{"d_expert": 480, "scale_expert_input": true, "lr_router": 0.000611, "beta1": 0.9, "beta2": 0.98}
Below are experts of layer 7 (counted from 0) of a mixture-of-experts language model. Rows are named gate (a neuron's input weights, with its number), up (a neuron's input weights, with its number), down (a neuron's output weights, with its number) and show model dimensions 384-447. Each number is 128 + 32 x the weight over its row's rms, rounded and kept within 0 to 255. Numbers have three digits each.
Before each expert's rows: a language model's description of what the expert responds to; "comes after" lists some tokens at least twice as common just before its tokens as in all text. This comes from a sample of Wikipedia text that the model never trained on. Tokens count by the router's weight.

# expert 14
Description: Line-starting list dashes, bullets, parentheses, colons and heading equals signs, plus months and days within birth dates in infoboxes.
comes after: "\n", "\n\n", "\" ", "Born", "by", "\n  "
gate0:129160130151143129136193128097143127165110095174115164094144076129121167137139135125108128131128124176124183154101215117135169041129071137166137175168176174143109116118142147127117102148100151
up0:121205120161147126104136108105126157134079054217116188126179111136110191131118096120123158140131084189122168185122192132139141039128131124125177202143130157160102126119130129138132059132096174
down0:154181128189156128133167110124098112119120126101111131128147129113061072150087111160134150130114167167102122140111145187132137095107229137053138192166084128138157062155115089169150102150182068
gate1:111091130140085159098090079114141061194129136116164077177123124119112120097144152136112130140198106073115160160188105090107127159155139175152126120188066115166092138136189128090151107118168129
up1:144094140160090148086102119103146086170104127162183069126125156097120158110162158131091125159208108105146125137166104128107106125130119169094144139147114128154111139139168122108172099146139138
down1:104166040157148143091182131135216112128147152165114172199118163129152112146204191064129119154128110124120097103116153175079096060138109146154123119149160142113122191140133138108135110126120159
gate2:128196129144114122119128155167157129163146111128137134133149128117127129148125134149135144117111161126134151106141121135132153131147128119126111153056138125125152115139121147090104099176129123
up2:127165101175106167085164206151120113149165090137134154128163133115126181179081128179143147103167135164142083131143123140131138115148116151101100151030185128154138118115133160122118026137149104
down2:149163091088118149157127162109122111114074026155069132169113127142164118111098103133116162106136113142107069098132119101137145114148145140203115110132162126145087134077088157125150192081060110
gate3:133083085146060155134101163220143187145133134140163134113164132128187086129091170091126116128135159136126152165179135051127144135126161150154120126144087120120129134086111158208125105174152109
up3:117123055175077144130089177182144186128111131128176109114151158135150116128090141115132099028127126140148131165146126046111151155145136162171128133192133100124176137072134127215133118153156089
down3:151132170128086137135145130116098088127165134072076162114081144135080150167084081100144184058154127121147087106126111122188121129092140115115115169093139138156135089121202133131127109123124116
gate4:118106087143126145112139150124145090167135086158096119088130124090154095131150106113143137248116221096134129133149127199138139025160076104097099121126143151122127096061121123126127112176086198
up4:108125123143141130125153136051178129170203127129118138120098132072147121138137118108158091170114151072114148159126138193118135072116104101110101108122121147130121083097135125128097081207115186
down4:146126111125160127151114120114134131142145120119124162109126111136118123039095144086129145123102126113128138092125132152147188156133139122084065122086062127104100126147102177122170118104129128

# expert 4
Description: Opening pieces of longer words cut mid-word, often Latinate verb stems after to or the, such as pro-, appro-, descri-, oper-, initi-.
comes after: "to ", "the ", "of ", "in ", "and ", ": "
gate0:111091060128111096152155115146117142096131128115114127111141159102109148199135135113127123092172069117114076134109182064208130151170107133127116145128196192171119107148113183172119156102144058
up0:118123102137120081129139086138130129126115128120131081140162173117082131131106140110071127121188098121113124127099132080223125135179134133113136179144226191147122112165130147143137140089134111
down0:073131127086121076134079117139141140174126148167125140101097123144166162088092179129129127108111109089120118143138133129153088165166164134126103116105018118121132180138118087174086138111074155
gate1:169171145136168159127145126153109153116114150102141113099132144133160131175073138091123133121067080131118070080134158083074111137156115117137098078116156123121145162088141242144134133126148150
up1:165166146138152168074203177152124153029110109101172124109133142143158150192099123112131131111068103140081099024148168111121124143188123150134131126118161108121126166123123205124152151141163183
down1:114120079095101136149142108134150136178114125125120085122187127128159121151109170153127138123121132137109143132125159156139128110197114128094148105141104171147053114166112131097146131089137119
gate2:152085124137169108128123140077110127134132135075131020157127084144142115188149167157163129113128093121133111101150184169078118045083138120156117062076137111187135113117151124125140130170173114
up2:122064101132160163173052109131137139110137145105112128161130106127147134144124191120162137075170082125139155113124168156120123100075177000119116121093173102129118130127134153128219121125203179
down2:208086128075086128132104204093139123061140098072110126116095198087115157164201148112091114136137150064147152126083123127106253127162130131184113079133130111190089172171147127055121126139086132
gate3:090131129134107146112179124153134127125081104158130160110127124108152116116198127099116128200175105124129068210046119125116095099097088091116059131126055134123121102057137123116215154121155033
up3:133127117122133117113124129132143097138108132136135146061100130127146124117180113127093123142146164075130124143097113165117069052102127119116047125161127127122118146118119119147135072143184079
down3:115113124142176081059139140126108146136116087106098131141129142145133128149097150160125150124111177020157152159104134099123106120148124111134128129100089141129130155138139088105121128130150125
gate4:136100154158139208069098132159112171134116172095168153153126137184119178148128160188152146151119119147163125123140117067121144098061072152133163128123130122109178165115082149129117146061148140
up4:165085141149127160090054118179120178159113161126173112183137161128133143158127128171166129165097125132146131147133073114168119127101099127139143114129131125129144122113135120120155128128168112
down4:141103114159141082115162149082124163116064151088054114163113093021039124157177136097127130133148134146171053124113104123115109117112132133120119153128111110123100122148120123113124116129150101

# expert 13
Description: Digit pieces of numbers in tables, statistics, dates and coordinates, such as 178 in 1,178.3, 27 in P270, 198 in 1989.
comes after: "| ", ",", "(", ".", "; ", "–"
gate0:171139204130144113068178148124141099185110205062111179124197126099100149146126183143142091072143104155131095129116157127089137188123153128115117114159130158169117104147130070175102148127095120
up0:155154145143142106124127131114198092150159161103146178111181128122094209137139158159173129109159112133140130129090128095094137179134152098112121126134151163134124129114139095185083162133045135
down0:120142176056149129157095124145131072128125117104134138115109124093087165150106115112141074074131183140126127121126140138071113118135146138148183139103116125130126119145089114106135148097119135
gate1:094105097109127122117114133130089112140107087102133126120082124122081100144108161139045150125116156083195139099152079123162151045139047154165095186149130117128171167124143113200126134129143150
up1:123107126109081127122125127136102104134117094057128069142113125108122131115097158125076171176098130117211133107131117132197139045143097147142146141145054129129155130174174117228124092134129152
down1:111159131102122082150110128128100130154141160131133126112141073139145128086131102115131134125079114155126106124209148111122124046173122130149131129130129116074108157176092108140159108095085128
gate2:188144111126180091088103190146177167185143055112176143125124156113161159088124159162073113134133136150147135132137107061130123142143133125135166091171109112190125135114139128125131211109147155
up2:077121111126151118093090140137128160190147139147178161127153125146121147112147167130053125139130130068141138129111113125138124157156044130060204054159112053193122184111141172041130187122125143
down2:105078140165134125137124101109109144142128128117124184108148112047123139135131140031084124111150145106070130125196129131096128056152100106132168128178147142090112117122124138098130156146135136
gate3:136110114093125089129100146174088127114132126092146159126073120140182126177134076111138102128128153119186182138136131116193141118129132145130110071090093078128151189166133172183123092110123147
up3:124156126122133127133099084199094138124081120116182138076112057161127126242148143119172153071104119156138183166135171144131151119129170170148081131088133094133140201101091137136128128127104112
down3:163168100080095129137070150141126076130140084172114074126154136128125132122093137186148121085124149083123117077038118115129092119126114130099124127128097167044122152176158096145132096106147142
gate4:125158118063148123179137113129106108136138127130163139129078091089221147206159123118062119066128132130133113144151118060120123152108097135165126149106115186126152166121164147168128086110135072
up4:120146128128148128135132135136154094154125169106160166106134107119165154233154109132058119111161185110123098123128121090139134156118109116130141172127127197125132201088126151180135098184143106
down4:122095065109112122093183161112159153146091132144172118116138148138140113084148108107071133147160133153128112186133141112145105149137142115143115140121114139134127120127169185152125170098093120

# expert 10
Description: Table cell separators and semicolons in data rows, plus raw byte pieces of Chinese, Korean, Thai, Cyrillic and other non-Latin characters.
comes after: "\n", " ", "0 ", ") ", "1 ", "2 "
gate0:117115117198124165110126114134117170097121132142133104128127124141026163169127130063119084097117125133139145159112094139146091030112121115131196152130073148143112140153099125118136123134131144
up0:075141120178128131098121114146097202116080160196135084124152079095113223167071095098112128161118105109148133116145098102135122111131090128112141138067115132150123172168083162125104103139129143
down0:130138084144132102131073118117130123139125111117134153074090149106062191131128182171111120120125146117113126147108188154144101129140097157129160164167106075127136077130127111101118134172085139
gate1:132138154121129116086122123135132137128054157154128106125139149156118171126148085115172128135174113103087184027154147129146158143115158124182162102062137147166105143139149163090127173146144137
up1:125192129088144071112082148132105161137098131137138127135151142144139118124154082102118144131143150125111195055119149114140163127132172129160156094094142130173127125137179133088065122166161122
down1:195130196119128157139110090147128181123133102098162178130128117100117127162072129094117147107090182123132119119105108140124053100137197126114136139164156130168119101110081156125124037098151067
gate2:173086150119165168137074148148182057135061163109112101125102126084102158140104220096000166099137098111138113131134134116178163165112079124147076055114120202136133176106184047127107153088144111
up2:129112135130128124125109127167155053129115097177134065139118108133087122150115202123057133068071117125160077078130107124157151135111074162121106085083101205101158223043160084142116123062143112
down2:130064133150126047142042084118123130130126126107134112128070135102136127110099121111109136131129090128185129182131119116115154153172065120142186131142015199124130098117151126134114165129143136
gate3:170123079149146128158104088134117163120141125127106112088192169122166124175162141130160100163127026152121116065134136108131153131108051137125161152124127138099152163144115097123137175166089050
up3:146135139141156126139200098179054186081140117175090125086154126132162093176149085100177109201118071131120141111149094062102156148098055135086141090124086093117088109129119105144120118149114084
down3:142172123121061117105092155116160155165141199153096142128143142126118129143141155147157183123165083084110132145118126128156134114063143128184117132055137124126138113127129086113144093132117217
gate4:074080151093063127110143111140131116117094147115057171140137147095127124185089169168185143134130065155121120143116134130148130173107145121069178148137136104128161112124145154109129126139124120
up4:106126153117116127085135117121166119120075133099104138128120133088146140161103138114133132170130069157134126147131139137133125170120122051122204129135066112174145139119174159141145132145125093
down4:144144159065164123137119052114121103129135120128104142088166126146122050117105143131119130103125083143152105152130156130110159143181120171129124126075096104185146117135103096134082127132111160

# expert 12
Description: Subject pronouns and noun heads that begin a clause before its verb, such as He, she, who, they, the band, Eisenhower.
comes after: ". ", ", ", "The ", "that ", "which ", "where "
gate0:123133086106112135143133167108147212084102085131114149128116128126128138141086141132182196102092144116181154126127132109117158049127132135139109086129124149143155127136142126090127126189136131
up0:115139128118112136135109133182122171097134069113110102141094149129154110154101154112207149074067104133094130136137103113125130077111145130121129129126110159110137126086148156126181129163129117
down0:139159127110113045116116174107055136131119127121182086116097148131156152130140088129139139105150113122107149155088122107109162073151115129139189183114071127122128123147133123177234104110097131
gate1:115156167144135170120135192136193099181147119127117082126052154126120096139123188116130123119126066139120112136153140073156198193217094126058048057145198159115149124126145185150122130149136108
up1:108159130130183193115185157123127059175174129103131144118123126140125067134120142120149128120163121150142057172164135083178178138142071149111079126121158161121173124166129130163121125124130120
down1:130120122092120158128129117086134123154126149101124112153148104146159137172076166143113128134127132111072087122129155058124134117111155127013120135140127104163166096173129130129182058154102127
gate2:097193083137177203110131111130169140161112156134085136121132179122164202175122148111157155081123136080115113107081119143157096148190118096129145128122170173193072131133151100074091105135131157
up2:146137090126140182109126095137186161140126124127087139134124149134148181154132154115127159119137142109128103105095112190135122149163091089127146117113194160165078148129188111114094100109126148
down2:161128111062109108150163099136072101102098108124133085052134113192153015122138128111155105093192113109128134113099165118157119158128155168185049141134083093165186128122121153094211139132113104
gate3:096130083130112057062062202129144117146124193120102111113123087104132117117153056198149133111124105182136148073060116130140136134195126106098126162126144115131121127107143146110168098074142104
up3:139155112140129122058124155095151124160112207189116123101128125125167097117164096148078122119129119059132171064076130165094135134174123112131124135156131083182160124107194125132051096121119084
down3:140165130082130169117135126174142110185114207162100098115131022121192129128156121116117054164160189104089116110135096134132106123156156065247127091069136138177081140152112133090129122062111113
gate4:124116126164123126079108071037140141164147123179126097116128117083201203135089121095166140101095126107162112128075138135120093123121123143115102167145198071132198126136119080067111175083143130
up4:127149140118128158117101119090147103156163165187118104100150114141145170118131127038168142138075135137116127140054154116120105126092143133104099177159235123111178123134103125101112130089119129
down4:157138137137124130114138136148087071136139128170089131172103129152174115157112083123120186155112131114157160107101120137146130146112120107118154124193130139140145113119088102111118161115154127